{"balance_bias": false, "init": "normal", "init_std_qkv": 0.0426, "max_seq_len": 512}
Below are experts of layer 7 (counted from 0) of a mixture-of-experts language model. Rows are named router (the router's row for the expert), up (a neuron's input weights, with its number), down (a neuron's output weights, with its number) and show model dimensions 0-63. Each number is 200 + 40 x the weight over its row's rms, rounded and kept within 0 to 999.
After each expert's rows: a language model's description of what the expert responds to. This comes from a sample of Wikipedia text that the model never trained on.

# expert 56
router,183,204,177,250,169,197,201,237,202,238,226,326,253,231,247,235,214,202,160,240,145,209,188,198,212,219,189,215,267,144,192,210,198,293,166,292,141,145,202,234,143,209,158,182,225,193,215,127,202,228,189,173,180,192,145,205,204,176,242,184,171,212,129,252
up0,191,200,247,153,219,164,192,178,233,239,170,239,263,202,184,188,196,195,147,189,233,165,118,245,243,192,180,151,187,184,274,174,194,187,228,218,144,75,195,135,138,156,214,202,213,119,175,192,143,254,200,232,258,213,179,199,231,170,179,213,156,175,180,272
down0,197,189,196,206,304,224,207,194,177,197,172,237,197,151,287,227,225,197,211,135,210,182,116,156,213,194,257,180,225,272,181,187,219,133,221,123,203,276,228,248,268,170,204,217,197,162,220,252,215,207,246,155,164,165,201,134,250,250,236,204,214,224,215,168
up1,242,179,125,216,254,240,239,194,273,191,150,193,245,125,199,285,222,203,112,130,252,244,242,176,165,174,172,203,227,199,168,239,191,102,190,292,264,196,231,189,201,193,223,214,128,218,174,187,229,195,192,129,162,168,180,134,257,205,215,232,232,192,136,224
down1,235,168,148,263,161,147,244,224,188,208,235,306,183,206,195,189,223,203,267,232,235,158,176,199,233,201,230,195,182,227,287,178,244,201,132,208,275,133,221,133,199,163,168,177,223,66,206,239,244,189,186,212,245,151,198,193,112,249,207,204,221,191,173,167
It responds to: Leading digits of numbers. First digit of a number, in model designations (P-39, C-2), scores, subscripts, percentages, and the 2 of 2012.

# expert 26
router,159,253,234,217,222,183,215,177,171,175,225,259,158,192,261,201,217,183,190,189,193,181,260,199,200,225,200,225,281,142,196,197,206,202,136,198,239,193,226,219,208,199,222,172,175,222,187,140,197,189,176,164,183,179,112,186,220,229,193,170,238,184,179,200
up0,143,258,218,170,205,221,169,233,162,181,297,157,166,170,173,199,203,241,145,207,184,255,161,247,244,182,84,181,251,151,237,196,236,138,212,247,174,219,230,198,258,174,211,144,131,283,195,162,180,153,268,162,208,223,164,160,228,196,178,194,235,184,199,200
down0,236,146,201,160,257,170,193,188,178,132,178,199,202,185,284,227,197,230,146,146,254,237,188,211,196,232,243,179,202,246,217,285,242,201,149,208,197,183,138,208,208,143,257,175,188,184,216,180,181,199,249,234,206,215,240,134,234,163,240,108,185,225,176,244
up1,217,239,220,265,264,170,234,205,260,233,158,176,145,137,204,190,198,148,236,172,182,151,233,196,209,254,243,180,204,195,229,173,218,151,301,201,229,220,197,220,269,249,131,181,172,244,189,228,198,224,206,244,232,168,224,239,197,184,210,238,177,137,236,235
down1,251,218,283,273,173,235,194,154,300,211,195,165,185,187,169,157,170,130,199,213,197,201,215,196,224,197,234,197,214,141,275,170,196,163,176,154,138,167,194,216,190,271,233,252,253,206,159,184,217,232,194,201,164,232,199,249,213,201,247,215,252,200,156,161
It responds to: As, also, compass words. The word as introducing a role or capacity, also, became, and compass words (north, South); also middle pieces like R-ena-issance.

# expert 35
router,164,155,185,237,169,224,150,175,217,193,181,202,202,203,163,135,177,245,161,298,247,173,179,195,259,201,224,267,253,183,175,291,212,298,209,197,216,197,204,234,197,195,233,230,176,158,237,217,172,132,181,230,233,220,178,183,182,206,239,154,240,228,210,331
up0,135,212,192,213,204,131,195,274,177,195,218,212,187,178,166,239,203,229,174,192,248,135,235,161,253,110,156,168,231,241,212,212,234,217,255,210,120,189,152,171,183,226,202,243,162,223,170,161,243,169,209,224,291,176,204,222,192,219,242,121,252,147,174,214
down0,247,155,218,219,192,237,209,143,180,152,173,120,179,223,270,187,267,198,193,229,199,174,160,229,174,177,226,154,216,198,190,148,195,113,207,230,193,234,173,202,151,174,235,212,211,209,209,240,157,280,238,168,167,226,180,216,161,206,102,269,138,241,211,131
up1,193,187,205,230,207,187,132,223,165,198,225,199,172,187,190,238,258,177,205,199,199,224,156,170,240,250,218,257,199,232,138,233,165,186,311,146,254,274,230,161,168,274,209,220,205,279,203,261,105,226,180,159,186,213,172,240,198,162,185,206,181,147,221,122
down1,158,216,107,181,187,193,256,231,208,188,175,202,230,183,193,209,158,178,225,231,179,155,245,288,242,199,197,151,172,201,131,182,227,271,176,186,283,149,204,270,201,226,189,225,238,199,206,193,232,160,159,299,231,154,210,176,205,283,253,240,249,208,188,294
It responds to: Verb endings, prepositions. Past and present participle endings and prepositions in running prose, such as eclips-ed, chang-ing, of, in, across.

# expert 25
router,176,130,144,231,144,247,241,176,184,259,188,212,194,257,206,200,183,177,167,228,220,217,175,183,200,204,155,224,217,160,176,153,153,244,197,206,198,243,233,173,210,150,205,154,200,167,246,198,210,178,142,220,242,240,198,148,171,168,222,253,259,195,204,238
up0,230,154,241,182,179,244,238,195,237,155,216,154,151,242,235,166,132,163,203,266,207,212,227,179,268,198,165,197,200,214,156,134,229,229,165,261,157,185,217,220,166,133,185,230,240,164,215,219,185,189,163,222,161,117,224,227,148,136,264,137,232,178,196,268
down0,238,170,132,195,174,157,190,240,203,180,163,166,224,174,223,229,201,124,159,244,211,263,151,131,226,129,218,233,176,264,163,205,210,143,244,239,217,203,206,236,182,246,243,240,148,228,226,240,189,231,215,183,181,241,237,175,154,216,185,128,111,219,116,101
up1,134,210,170,189,303,210,277,226,176,249,214,204,223,129,218,247,203,207,207,208,192,169,180,175,215,201,163,175,243,80,174,213,214,194,282,176,190,98,125,246,229,258,181,267,136,234,240,158,249,200,198,282,145,239,222,239,198,156,215,196,198,216,133,198
down1,221,198,212,229,153,240,196,188,148,282,197,168,257,216,174,158,187,190,219,207,236,212,203,230,222,268,134,254,252,283,248,242,216,196,169,201,246,202,209,141,247,208,219,162,206,206,198,215,167,247,242,179,224,146,159,190,200,240,287,196,200,203,182,224
It responds to: Determiners and possessives. Articles and possessive determiners after prepositions, such as the, a, his, their, its, starting a noun phrase.

# expert 42
router,185,137,201,197,185,213,139,207,189,230,202,235,166,132,258,246,177,225,168,250,162,192,214,171,222,247,156,212,210,168,272,137,202,275,152,208,142,226,204,150,173,194,175,186,267,165,184,117,263,147,207,212,214,240,198,127,250,236,199,182,206,198,129,206
up0,168,169,194,303,179,222,220,217,177,168,156,172,184,239,289,191,130,240,148,175,251,229,147,133,153,197,181,206,155,200,191,206,195,171,174,230,190,203,219,266,181,246,251,195,204,248,155,230,221,140,119,246,159,226,183,158,201,195,254,214,241,185,108,189
down0,178,178,213,120,244,278,193,197,160,222,191,216,186,240,150,145,245,218,242,264,218,205,176,159,223,211,163,172,187,180,164,175,199,233,219,161,199,240,199,168,177,130,179,225,176,158,273,191,180,230,211,126,158,191,217,299,189,201,168,199,186,226,243,280
up1,165,162,172,268,221,166,231,170,171,254,225,192,179,100,212,193,213,151,205,179,131,219,179,215,255,145,137,184,169,194,212,215,244,196,172,226,252,187,186,187,119,180,242,135,180,178,167,210,204,153,211,224,271,153,160,172,119,167,254,223,263,246,136,223
down1,154,235,250,257,159,167,201,245,281,176,147,227,235,165,213,150,230,179,240,193,181,191,217,137,171,154,172,185,253,205,227,118,236,146,257,170,207,227,190,182,155,184,161,243,173,231,196,249,238,226,250,203,194,213,257,244,246,205,156,238,169,142,187,174
It responds to: Quantifiers and number words. Quantity words such as one, two, three, all, some, many, several, each, other, often before of or years.

# expert 34
router,112,199,135,171,175,205,183,235,230,250,167,194,187,165,241,275,120,136,196,189,180,183,139,156,184,197,148,203,252,144,170,180,95,204,236,178,184,200,164,177,197,199,172,199,211,209,176,134,214,130,233,212,222,181,138,201,186,267,268,241,199,201,96,218
up0,186,199,211,166,247,196,255,217,191,149,187,205,256,189,225,252,151,247,234,234,221,152,197,200,220,227,91,149,195,107,163,238,245,154,266,233,279,177,245,144,176,240,174,216,226,225,91,200,184,204,199,188,176,141,173,152,173,287,238,181,212,182,196,221
down0,128,239,193,197,127,217,211,171,175,187,218,109,168,151,196,264,188,234,210,189,185,220,133,192,260,148,189,180,162,190,179,194,116,209,194,205,116,185,266,146,230,285,189,177,189,162,228,205,168,178,236,150,190,150,247,304,173,203,214,150,221,243,177,246
up1,189,160,202,206,195,186,222,210,182,205,226,215,161,140,218,163,222,201,232,223,115,93,167,183,180,216,162,205,176,147,156,203,195,221,166,192,139,137,112,168,269,234,190,217,213,219,187,214,262,219,194,132,217,172,262,214,211,262,246,193,146,87,147,254
down1,209,191,163,219,135,185,184,195,168,191,191,192,164,251,275,167,273,236,145,190,245,217,278,232,163,149,230,261,235,181,183,178,218,168,204,142,220,237,224,250,220,241,126,202,227,185,142,185,160,229,200,261,236,251,197,252,125,220,108,218,230,281,139,239
It responds to: Copula and auxiliary verbs. Forms of be and have right after a subject, such as is, was, were, has, been, became, plus some following adverbs.

# expert 15
router,106,170,186,223,175,242,208,229,158,219,183,256,205,198,280,169,181,184,187,220,263,192,207,206,276,243,192,216,224,151,210,242,169,200,205,263,182,269,218,234,113,177,224,200,225,161,148,166,228,177,168,185,234,270,99,167,154,299,225,177,194,191,174,199
up0,250,172,176,231,214,158,137,296,176,177,175,272,223,182,282,208,185,143,167,251,197,247,178,257,218,190,209,247,223,155,188,187,165,127,210,180,223,212,245,243,296,193,238,184,199,195,173,190,189,208,249,281,243,247,148,162,211,199,165,130,198,205,237,278
down0,255,252,307,122,192,251,238,272,233,186,186,191,211,121,201,213,205,218,169,163,189,240,139,219,185,197,245,227,118,235,192,159,215,241,163,202,170,177,242,272,173,225,153,190,226,246,168,170,201,226,192,218,217,151,197,265,129,255,157,178,201,146,232,158
up1,175,224,165,216,149,156,156,221,181,229,144,246,238,235,183,182,191,249,115,194,218,276,156,160,118,207,199,219,245,193,189,228,176,204,202,184,202,232,262,230,213,212,242,214,267,113,209,171,210,206,242,191,148,197,130,199,135,203,204,152,204,196,208,186
down1,231,175,171,190,218,191,232,238,188,283,256,218,270,195,196,225,204,195,196,163,234,186,150,251,206,255,232,169,252,230,195,265,184,145,164,157,183,202,211,234,215,187,175,182,173,147,263,223,152,135,269,188,248,135,246,154,276,184,147,243,185,191,226,219
It responds to: Table column separators. Pipe separators between numeric cells in sports and statistics tables, plus semicolons in lists, percent signs and °N.

# expert 59
router,245,219,182,233,197,245,229,171,195,166,226,273,122,192,222,146,196,227,131,245,260,208,164,195,197,291,200,233,271,207,178,208,234,136,210,200,208,185,182,215,103,169,216,237,306,268,192,196,182,131,172,281,222,206,155,251,203,210,253,213,239,184,146,184
up0,236,153,201,124,136,128,219,188,184,240,195,244,154,188,115,167,181,120,124,222,235,181,224,138,202,292,227,199,210,195,140,203,210,145,118,215,229,254,202,161,121,217,216,233,187,225,211,209,241,211,155,223,206,195,212,218,255,242,177,225,232,140,212,211
down0,164,203,220,197,152,287,254,125,126,194,246,282,192,182,224,210,191,239,266,227,218,231,271,233,193,160,209,218,244,241,245,115,213,206,246,223,182,176,187,211,245,203,186,146,201,250,170,154,194,211,198,195,125,199,208,271,179,214,213,183,193,232,171,261
up1,213,197,181,154,207,201,216,167,162,219,193,180,199,255,200,189,258,195,179,200,189,189,156,154,244,258,161,199,223,135,145,207,132,149,182,172,269,234,199,103,193,220,188,132,236,196,224,179,108,137,239,223,248,159,212,202,219,192,170,217,206,103,196,130
down1,175,235,175,204,105,137,150,147,199,204,171,207,131,180,219,248,162,222,333,205,175,189,253,191,226,221,189,98,211,207,187,210,170,285,172,233,169,172,162,216,261,216,165,251,158,237,200,209,179,225,172,135,214,246,188,263,154,270,245,194,271,198,189,212
It responds to: Personal first names. Given names and their pieces in people lists and sports rosters, such as William, David, Jul-ie, Luc-ie, Kathry-n.

# expert 22
router,216,170,148,219,143,242,193,169,134,179,128,250,139,188,240,172,199,229,125,269,200,188,178,161,186,342,171,255,305,138,221,247,157,143,226,193,192,186,250,252,144,152,235,185,281,220,196,181,245,186,201,217,225,219,173,178,212,223,245,139,229,252,190,208
up0,216,184,204,217,184,201,233,214,210,242,229,251,206,228,126,227,196,152,193,168,249,171,143,197,257,181,188,158,166,200,123,182,242,139,222,214,212,186,184,217,184,203,261,196,196,201,226,165,104,197,161,246,192,152,197,284,254,186,157,214,203,209,173,207
down0,262,175,182,213,165,146,193,224,128,178,178,167,130,123,190,178,216,204,88,227,162,121,215,202,129,197,179,251,271,151,261,234,184,191,223,213,128,194,208,208,209,198,176,185,212,126,203,226,318,255,139,157,188,186,175,117,162,227,215,216,215,205,241,174
up1,204,161,168,179,239,172,166,137,195,214,166,199,237,159,223,241,182,175,135,187,222,220,171,178,234,205,183,206,234,158,211,204,176,246,263,184,271,303,228,182,121,174,234,244,196,318,208,151,162,172,272,227,224,209,264,106,202,194,242,125,234,208,116,220
down1,193,241,182,219,155,239,163,194,261,187,262,239,216,200,202,152,191,254,328,243,154,114,222,258,131,138,251,240,170,223,188,206,209,228,110,207,140,124,216,163,261,184,186,160,214,146,162,163,276,249,112,185,220,219,129,239,234,280,153,213,167,126,243,239
It responds to: Foreign name endings. Final pieces of foreign surnames and place names, often in tables or lists, such as -burg, -berg, -ić, -ova, -ski, -ati.

# expert 10
router,132,154,180,183,164,230,170,262,195,295,208,188,217,180,209,175,142,172,175,261,179,251,223,181,201,255,223,195,247,199,297,218,183,177,192,181,218,225,190,171,118,214,189,158,193,156,190,172,208,105,199,189,241,207,188,175,149,259,243,193,270,205,180,268
up0,287,181,145,224,175,156,236,181,223,194,169,190,176,217,213,195,187,229,186,170,187,186,250,213,118,153,251,118,241,199,186,103,188,262,206,196,171,168,207,152,281,93,138,246,204,171,242,195,244,183,206,205,213,135,239,149,148,158,172,227,173,175,152,188
down0,197,124,178,167,215,230,153,226,165,183,230,228,171,180,257,186,134,178,178,173,239,240,238,197,176,152,179,220,206,190,224,209,222,245,193,165,275,206,181,156,227,175,219,266,203,121,232,190,114,212,197,222,180,124,159,217,177,177,128,202,173,203,160,232
up1,170,197,221,273,168,175,216,184,280,158,191,172,200,292,130,195,189,234,194,181,188,179,155,202,257,195,204,155,156,174,241,188,254,205,204,230,230,197,182,197,242,194,114,209,273,167,273,191,219,211,177,234,188,107,232,214,203,138,229,264,208,177,212,209
down1,232,228,206,258,220,190,148,151,192,157,225,188,205,282,124,207,245,197,260,114,147,172,141,217,178,210,176,219,259,166,218,163,190,106,165,277,247,324,203,173,132,214,186,251,206,179,186,211,205,165,281,306,183,228,270,152,180,228,162,123,114,167,159,165
It responds to: Plural noun suffixes. Plural endings and plural nouns, often after their, other or his, such as -ers, -ations, -ies, members, players.

# expert 29
router,245,203,162,234,132,254,232,194,219,198,229,253,275,180,193,146,179,191,172,254,228,187,219,135,208,250,174,243,260,225,232,230,134,243,167,219,230,177,253,173,172,186,282,268,224,112,221,169,130,144,107,216,216,276,171,157,164,212,186,157,228,192,219,227
up0,253,230,187,244,239,174,182,217,188,195,165,126,237,159,184,174,214,202,279,189,157,204,110,229,145,174,227,183,235,154,154,241,235,303,190,211,206,176,247,231,209,96,257,184,203,245,281,196,157,243,111,209,175,265,166,191,220,159,214,236,148,184,168,168
down0,191,213,234,230,177,210,161,171,203,235,145,137,165,181,176,182,242,159,238,193,214,226,176,211,230,239,208,204,234,216,219,201,191,218,234,216,246,213,138,194,233,150,183,209,223,220,193,304,295,145,230,202,251,141,224,218,183,260,162,203,161,107,317,244
up1,198,199,121,135,145,123,207,129,217,244,209,185,185,249,138,192,200,239,188,156,160,200,147,187,244,176,238,164,229,136,245,163,196,235,245,289,213,160,231,242,235,161,203,199,273,226,240,184,161,183,185,281,169,222,225,146,138,263,216,184,250,124,163,88
down1,215,181,204,216,185,174,151,251,274,157,150,133,311,164,244,154,183,203,264,226,223,216,154,236,124,250,213,222,269,294,200,173,239,188,191,226,159,207,184,196,220,215,163,248,201,235,198,213,220,217,164,219,209,163,137,200,223,178,173,199,222,178,170,182
It responds to: Adjective suffixes. Adjective-forming word endings such as -ical, -al, -ial, -ular, -ative, often in titles and technical terms like Experimental Psychology.

# expert 30
router,212,158,165,226,237,233,222,208,199,213,238,187,187,186,197,199,214,198,292,232,131,177,227,232,169,149,237,229,243,218,154,170,184,212,237,205,131,174,283,233,164,153,227,203,215,166,231,148,215,142,197,214,238,196,136,177,179,207,199,241,234,197,183,202
up1,177,221,220,190,212,102,161,163,128,246,230,244,183,216,231,192,203,233,197,180,216,218,317,230,218,204,210,207,231,186,195,211,226,254,145,189,175,187,185,135,229,328,233,204,180,170,141,246,221,160,97,277,140,180,197,162,207,182,206,226,157,240,197,281
down1,203,224,165,152,180,169,314,197,205,147,147,165,266,143,182,122,159,195,215,225,113,252,145,180,205,214,238,235,223,176,222,194,217,227,209,238,192,294,267,206,233,189,154,226,163,252,256,243,160,186,198,172,238,224,149,194,191,235,168,274,175,105,176,130
up2,273,255,239,217,209,155,178,217,157,167,215,234,274,213,156,226,168,210,219,177,115,200,228,188,152,192,181,223,203,161,202,171,213,124,200,232,189,226,227,145,204,211,216,169,225,226,170,225,206,220,209,132,295,106,244,184,145,235,264,240,233,236,208,199
down2,232,232,178,165,214,203,167,207,149,289,188,211,128,267,266,202,92,236,140,237,209,241,195,150,177,164,210,183,212,121,253,210,191,254,170,158,194,238,153,210,261,207,201,208,204,249,188,148,215,247,228,193,207,238,242,143,173,264,106,202,188,159,259,306
It responds to: Infobox field labels. Field names and breaks in infoboxes and taxoboxes, like Country:, Binomial name:, Scientific career, Coordinates, Area, Website, plus table separator rows.

# expert 3
router,192,149,160,191,180,286,256,176,163,183,250,236,226,215,207,209,245,153,161,196,171,237,205,113,235,154,253,184,197,134,217,212,258,227,186,275,191,188,144,218,151,149,201,180,233,153,161,177,250,182,148,198,258,254,158,178,156,246,190,110,235,202,128,232
up0,255,181,236,175,236,196,233,166,165,237,165,255,159,158,208,139,166,172,155,97,236,193,200,207,221,130,228,132,224,233,181,212,240,173,241,245,191,184,173,114,187,171,131,190,200,170,201,165,226,229,192,181,236,136,204,209,213,101,214,192,236,201,233,284
down0,90,230,198,179,200,214,232,193,223,258,283,131,195,173,229,196,221,165,155,226,174,228,229,187,211,176,188,183,195,245,153,247,242,181,221,223,167,268,200,258,188,162,181,180,254,258,241,180,188,164,242,170,207,176,277,199,161,215,167,221,126,192,199,177
up1,155,268,196,246,227,310,311,172,193,149,201,242,196,196,240,192,281,245,182,221,216,137,247,218,275,219,203,159,191,147,244,160,201,156,133,146,216,244,212,195,153,143,209,134,184,140,222,112,184,195,231,208,165,213,251,210,149,149,160,213,231,257,188,247
down1,161,203,208,276,166,227,113,202,224,173,223,167,130,167,179,170,163,204,221,149,226,232,219,240,243,215,233,211,205,212,180,259,231,231,328,154,165,196,188,170,167,208,192,221,78,235,156,187,187,175,201,204,179,166,185,232,208,233,208,214,106,164,112,117
It responds to: W-initial pieces, table cells. Capital or lowercase W opening words and names (Wagner, Wax, winters), plus pipes and digits inside score and date tables.

# expert 21
router,170,206,172,215,138,250,131,212,240,187,241,257,188,219,197,135,178,185,205,266,266,254,242,198,216,265,159,238,189,128,209,231,176,189,176,224,193,227,212,230,155,152,208,222,241,117,178,160,270,174,185,233,239,225,190,212,213,174,184,211,260,182,222,224
up16,198,209,196,112,207,192,235,280,243,167,192,208,201,201,211,128,206,149,251,228,175,238,226,249,137,217,219,178,185,161,133,201,170,219,156,180,157,227,208,308,163,269,177,180,231,208,262,147,219,201,178,277,219,149,165,191,273,178,223,244,195,138,214,240
down16,219,169,206,155,145,213,215,211,140,164,163,141,138,240,217,223,171,175,197,142,157,270,228,228,204,234,253,251,169,193,213,183,194,246,244,204,224,166,217,185,143,178,259,225,245,170,197,175,181,252,126,171,259,153,188,159,218,260,189,113,252,255,133,168
up17,194,178,225,209,213,248,177,212,208,138,227,162,196,188,169,197,232,173,218,189,200,240,198,172,191,178,154,200,210,72,231,181,198,139,203,206,90,196,223,218,195,227,241,191,157,160,226,280,170,247,146,243,260,207,130,175,223,223,192,205,240,258,178,264
down17,208,246,152,212,276,168,123,206,204,200,267,195,117,146,224,177,116,220,151,257,241,156,155,179,255,153,247,131,269,169,220,156,145,213,189,211,211,157,197,127,178,242,221,197,156,159,205,256,250,219,167,104,137,194,223,165,156,173,188,177,153,261,212,237
It responds to: K pieces and color words. Letter k or K inside or opening names (Monkland, Prakan, King), plus place-name words like black, white, village, Great, Battle.

# expert 54
router,166,124,115,197,171,178,193,194,213,252,184,233,164,177,270,152,234,201,212,185,245,153,169,265,232,223,226,235,228,174,175,208,197,195,191,236,157,220,145,248,131,173,276,275,307,121,155,192,229,178,209,171,191,208,148,185,189,210,215,202,269,215,143,215
up0,271,228,194,256,194,234,273,105,192,223,178,207,190,163,244,224,287,124,215,173,255,122,178,296,202,218,188,220,210,178,170,291,155,223,165,259,218,207,220,188,121,209,166,204,182,238,249,183,244,200,159,149,198,145,225,223,185,212,251,131,223,245,196,170
down0,165,192,208,100,223,161,224,242,181,215,220,196,174,265,175,191,100,272,180,207,165,201,178,220,153,194,249,165,244,158,157,217,187,154,238,181,236,232,245,162,192,169,170,166,184,202,199,239,182,167,232,268,183,181,207,184,162,142,227,203,244,179,229,130
up1,228,152,281,245,181,184,263,243,200,188,176,192,127,108,173,192,162,239,216,160,227,160,172,209,297,136,205,127,172,183,252,188,236,210,211,226,232,229,221,126,240,166,173,190,244,197,163,201,182,239,224,299,215,178,282,230,124,83,124,160,214,238,253,248
down1,131,166,117,204,170,215,172,259,231,235,164,268,270,255,162,200,276,224,162,284,207,287,175,155,195,239,218,151,230,243,140,110,242,193,171,227,167,225,151,268,162,280,215,211,190,226,188,182,150,149,151,184,162,197,136,192,186,202,203,260,281,224,187,154
It responds to: Past-tense main verbs. Past-tense verbs and participles in biographies and histories, like played, released, signed, served, opened, often after was, he or to.

# expert 62
router,149,195,160,230,214,237,225,223,194,172,163,290,141,176,220,292,130,141,278,120,162,219,188,181,237,212,227,210,202,90,242,113,216,247,234,198,175,215,259,201,171,200,207,217,216,138,228,75,187,182,192,219,208,244,192,244,235,242,220,224,199,150,219,195
up0,218,220,234,191,240,219,262,173,113,203,245,273,196,223,146,226,85,173,147,162,172,183,213,236,232,212,222,180,228,265,203,106,157,154,212,244,213,225,231,228,159,165,194,232,210,127,201,225,206,232,206,136,159,179,196,259,256,234,187,183,222,188,165,245
down0,220,269,144,217,293,198,201,245,247,153,200,169,147,161,226,132,237,174,219,211,90,194,203,179,165,196,176,208,200,165,240,194,121,214,154,183,150,238,200,192,242,243,227,191,168,265,214,166,155,121,147,230,255,193,266,251,251,203,244,148,148,218,206,174
up1,134,141,157,238,138,158,193,179,253,172,169,234,151,251,173,266,230,236,240,194,143,217,194,238,176,274,263,209,162,216,179,201,243,228,191,221,198,191,174,195,208,225,198,139,145,264,249,123,165,174,135,264,190,262,198,143,148,166,227,150,347,146,212,208
down1,187,263,230,164,187,150,233,207,177,192,151,181,268,203,191,139,174,193,231,158,226,292,231,246,184,187,218,138,155,162,151,114,243,181,158,103,212,202,182,216,212,265,218,195,226,266,259,185,211,203,222,171,120,211,206,239,216,163,149,223,138,238,202,192
It responds to: Later digits in years. Continuing digits inside years and dates, especially season ranges (2022–23), birth years (1943), and day or time digits.

# expert 14
router,176,200,229,148,218,241,169,204,161,194,130,270,205,192,204,160,173,199,202,236,248,243,139,102,227,209,298,167,270,156,236,231,216,205,156,223,194,232,180,191,177,139,184,179,198,153,237,175,211,189,160,189,170,259,211,202,177,166,234,182,210,217,99,288
up0,223,164,220,179,154,229,174,277,113,211,208,236,202,274,202,179,260,153,180,167,148,235,270,247,204,244,200,186,201,205,223,221,160,251,208,246,287,259,173,214,202,176,170,230,213,202,190,167,215,151,256,185,201,187,207,269,169,331,250,231,195,210,247,225
down0,187,250,239,207,268,169,235,227,243,188,220,89,182,206,237,279,204,157,119,160,232,214,233,205,156,106,207,162,195,163,225,155,182,161,244,185,188,153,205,238,233,240,232,95,217,196,233,173,140,237,165,275,185,156,165,175,220,153,136,224,178,172,167,220
up1,222,216,227,215,212,221,215,135,241,204,193,148,157,260,83,191,151,159,218,152,213,214,182,106,153,252,235,219,180,183,93,213,168,200,243,207,164,172,204,155,191,240,173,165,207,164,241,132,157,209,217,218,180,209,200,199,200,153,230,212,208,156,220,237
down1,196,260,214,197,149,176,234,226,251,240,100,209,183,146,198,166,168,138,251,183,202,211,185,178,250,183,193,232,179,203,245,123,207,184,270,229,232,195,199,170,208,180,193,183,193,272,267,202,257,205,108,171,153,204,240,205,252,228,200,196,242,179,174,117
It responds to: Closing brackets and quotes. Closing punctuation ending a parenthetical or quoted title: ), );, ",, ], }, ”, often after birth dates, numbers or song names.

# expert 46
router,121,157,169,139,153,236,164,242,202,193,167,178,164,224,217,197,116,189,173,271,187,176,191,137,279,239,208,218,271,141,250,222,257,168,204,262,171,208,251,158,130,204,228,205,274,170,158,182,217,175,136,202,267,200,177,154,217,300,206,195,218,224,197,195
up0,142,150,206,259,164,162,206,155,155,279,208,267,195,210,231,198,147,221,220,183,282,189,254,211,272,176,147,301,199,170,179,180,218,174,212,209,234,162,194,106,257,234,140,203,248,182,201,261,172,253,118,150,251,154,211,169,188,198,232,220,221,114,241,154
down0,167,167,175,177,204,213,229,225,190,192,184,196,198,131,191,222,110,156,205,284,109,161,248,240,202,193,263,162,280,183,185,155,194,255,251,234,201,157,174,173,209,228,170,206,108,240,164,222,227,265,210,210,141,208,256,187,206,238,218,198,169,216,270,159
up1,197,138,215,229,229,231,276,231,208,233,164,236,251,189,158,165,178,262,165,132,165,190,222,166,183,204,210,190,152,199,261,218,143,202,202,175,242,168,190,186,244,280,211,171,217,138,173,157,231,205,209,165,208,242,223,166,154,199,246,213,170,132,178,211
down1,243,171,204,146,182,201,128,126,152,138,132,219,244,189,159,192,232,244,231,191,180,181,186,211,198,190,259,147,256,181,192,219,212,189,255,187,186,193,254,180,171,188,153,259,246,191,147,220,253,232,200,185,227,243,202,157,228,200,175,244,158,290,176,147
It responds to: Institution name heads. Head nouns ending organization names, such as Committee, Museum, Force, Association, plus the word piece aw in foreign names.

# expert 20
router,203,178,185,228,188,251,203,170,215,253,169,268,134,131,197,227,211,191,264,283,199,136,198,190,231,195,234,216,192,193,232,247,177,180,186,187,125,154,201,209,207,123,208,167,221,128,168,171,177,254,313,221,276,252,175,108,171,189,216,170,293,126,215,210
up0,192,164,226,243,234,128,149,160,257,249,129,192,225,237,152,165,189,257,209,159,187,156,199,264,190,225,215,172,309,200,210,218,165,107,151,199,154,140,218,155,84,198,110,147,199,175,185,219,225,202,239,158,186,219,200,175,214,250,285,159,213,248,187,216
down0,251,221,172,185,244,196,250,209,154,129,221,234,218,259,221,194,128,223,239,241,207,226,211,180,219,198,185,242,190,234,207,181,203,212,269,212,202,92,136,203,129,205,182,220,178,232,233,200,199,307,170,150,155,238,214,177,153,222,213,187,209,188,102,181
up1,215,195,205,227,226,193,172,122,208,237,186,254,241,201,154,211,176,145,249,195,188,211,243,221,195,179,187,182,208,154,158,137,208,165,231,189,150,220,172,188,264,227,169,201,215,225,187,216,91,226,261,230,246,166,178,211,179,223,187,152,166,202,195,221
down1,138,255,175,241,215,193,222,127,189,125,125,221,251,176,242,193,184,215,282,146,155,174,215,121,242,185,183,236,185,187,239,232,226,196,170,236,265,216,226,153,155,175,226,193,201,208,163,175,180,233,153,209,195,297,151,256,163,166,230,186,236,226,232,163
It responds to: Foreign name openings. First capital piece of non-English proper names in tables and lists, such as Abd-ulrahman, Mal-mö, Mon-tenegro, Kat-owice, Sh-ikshanacha.

# expert 16
router,248,196,181,242,192,209,216,219,141,182,203,275,215,169,172,174,209,210,135,319,185,189,146,217,222,213,209,194,253,207,228,228,134,186,173,236,174,142,236,219,200,132,137,227,142,213,151,153,244,157,191,250,271,276,197,152,236,162,260,182,197,191,221,169
up0,219,195,199,282,209,224,259,205,98,238,219,190,231,175,240,195,138,285,179,162,264,233,204,221,160,225,160,232,251,187,154,114,162,212,216,158,254,176,247,226,155,176,164,274,198,224,138,202,175,210,137,216,203,243,172,208,191,176,216,184,244,174,223,212
down0,205,249,150,164,207,248,175,222,206,194,198,105,190,195,118,289,256,185,230,266,229,261,178,225,246,246,189,171,193,258,193,211,227,167,256,228,225,133,105,188,294,213,225,174,175,217,183,238,253,201,196,228,193,175,240,226,219,248,96,273,131,157,246,194
up1,246,209,102,178,195,186,185,165,201,117,172,215,199,233,237,177,145,241,250,202,223,216,181,115,198,197,202,143,252,117,178,213,264,241,123,220,236,195,261,192,228,149,136,214,184,237,144,194,201,200,222,164,174,191,159,232,275,240,216,178,209,166,174,181
down1,224,188,172,232,260,186,176,142,159,196,220,196,136,200,184,184,182,190,267,220,244,149,242,230,167,173,233,188,175,172,213,155,198,290,295,223,210,134,214,256,256,223,152,236,237,173,154,152,273,141,177,177,208,202,290,225,161,199,306,213,199,187,145,211
It responds to: Foreign name pieces. Mid-word pieces of non-English proper names, transliterated Asian, Turkic, Persian or African, such as zh, ş, ō, uz, osh.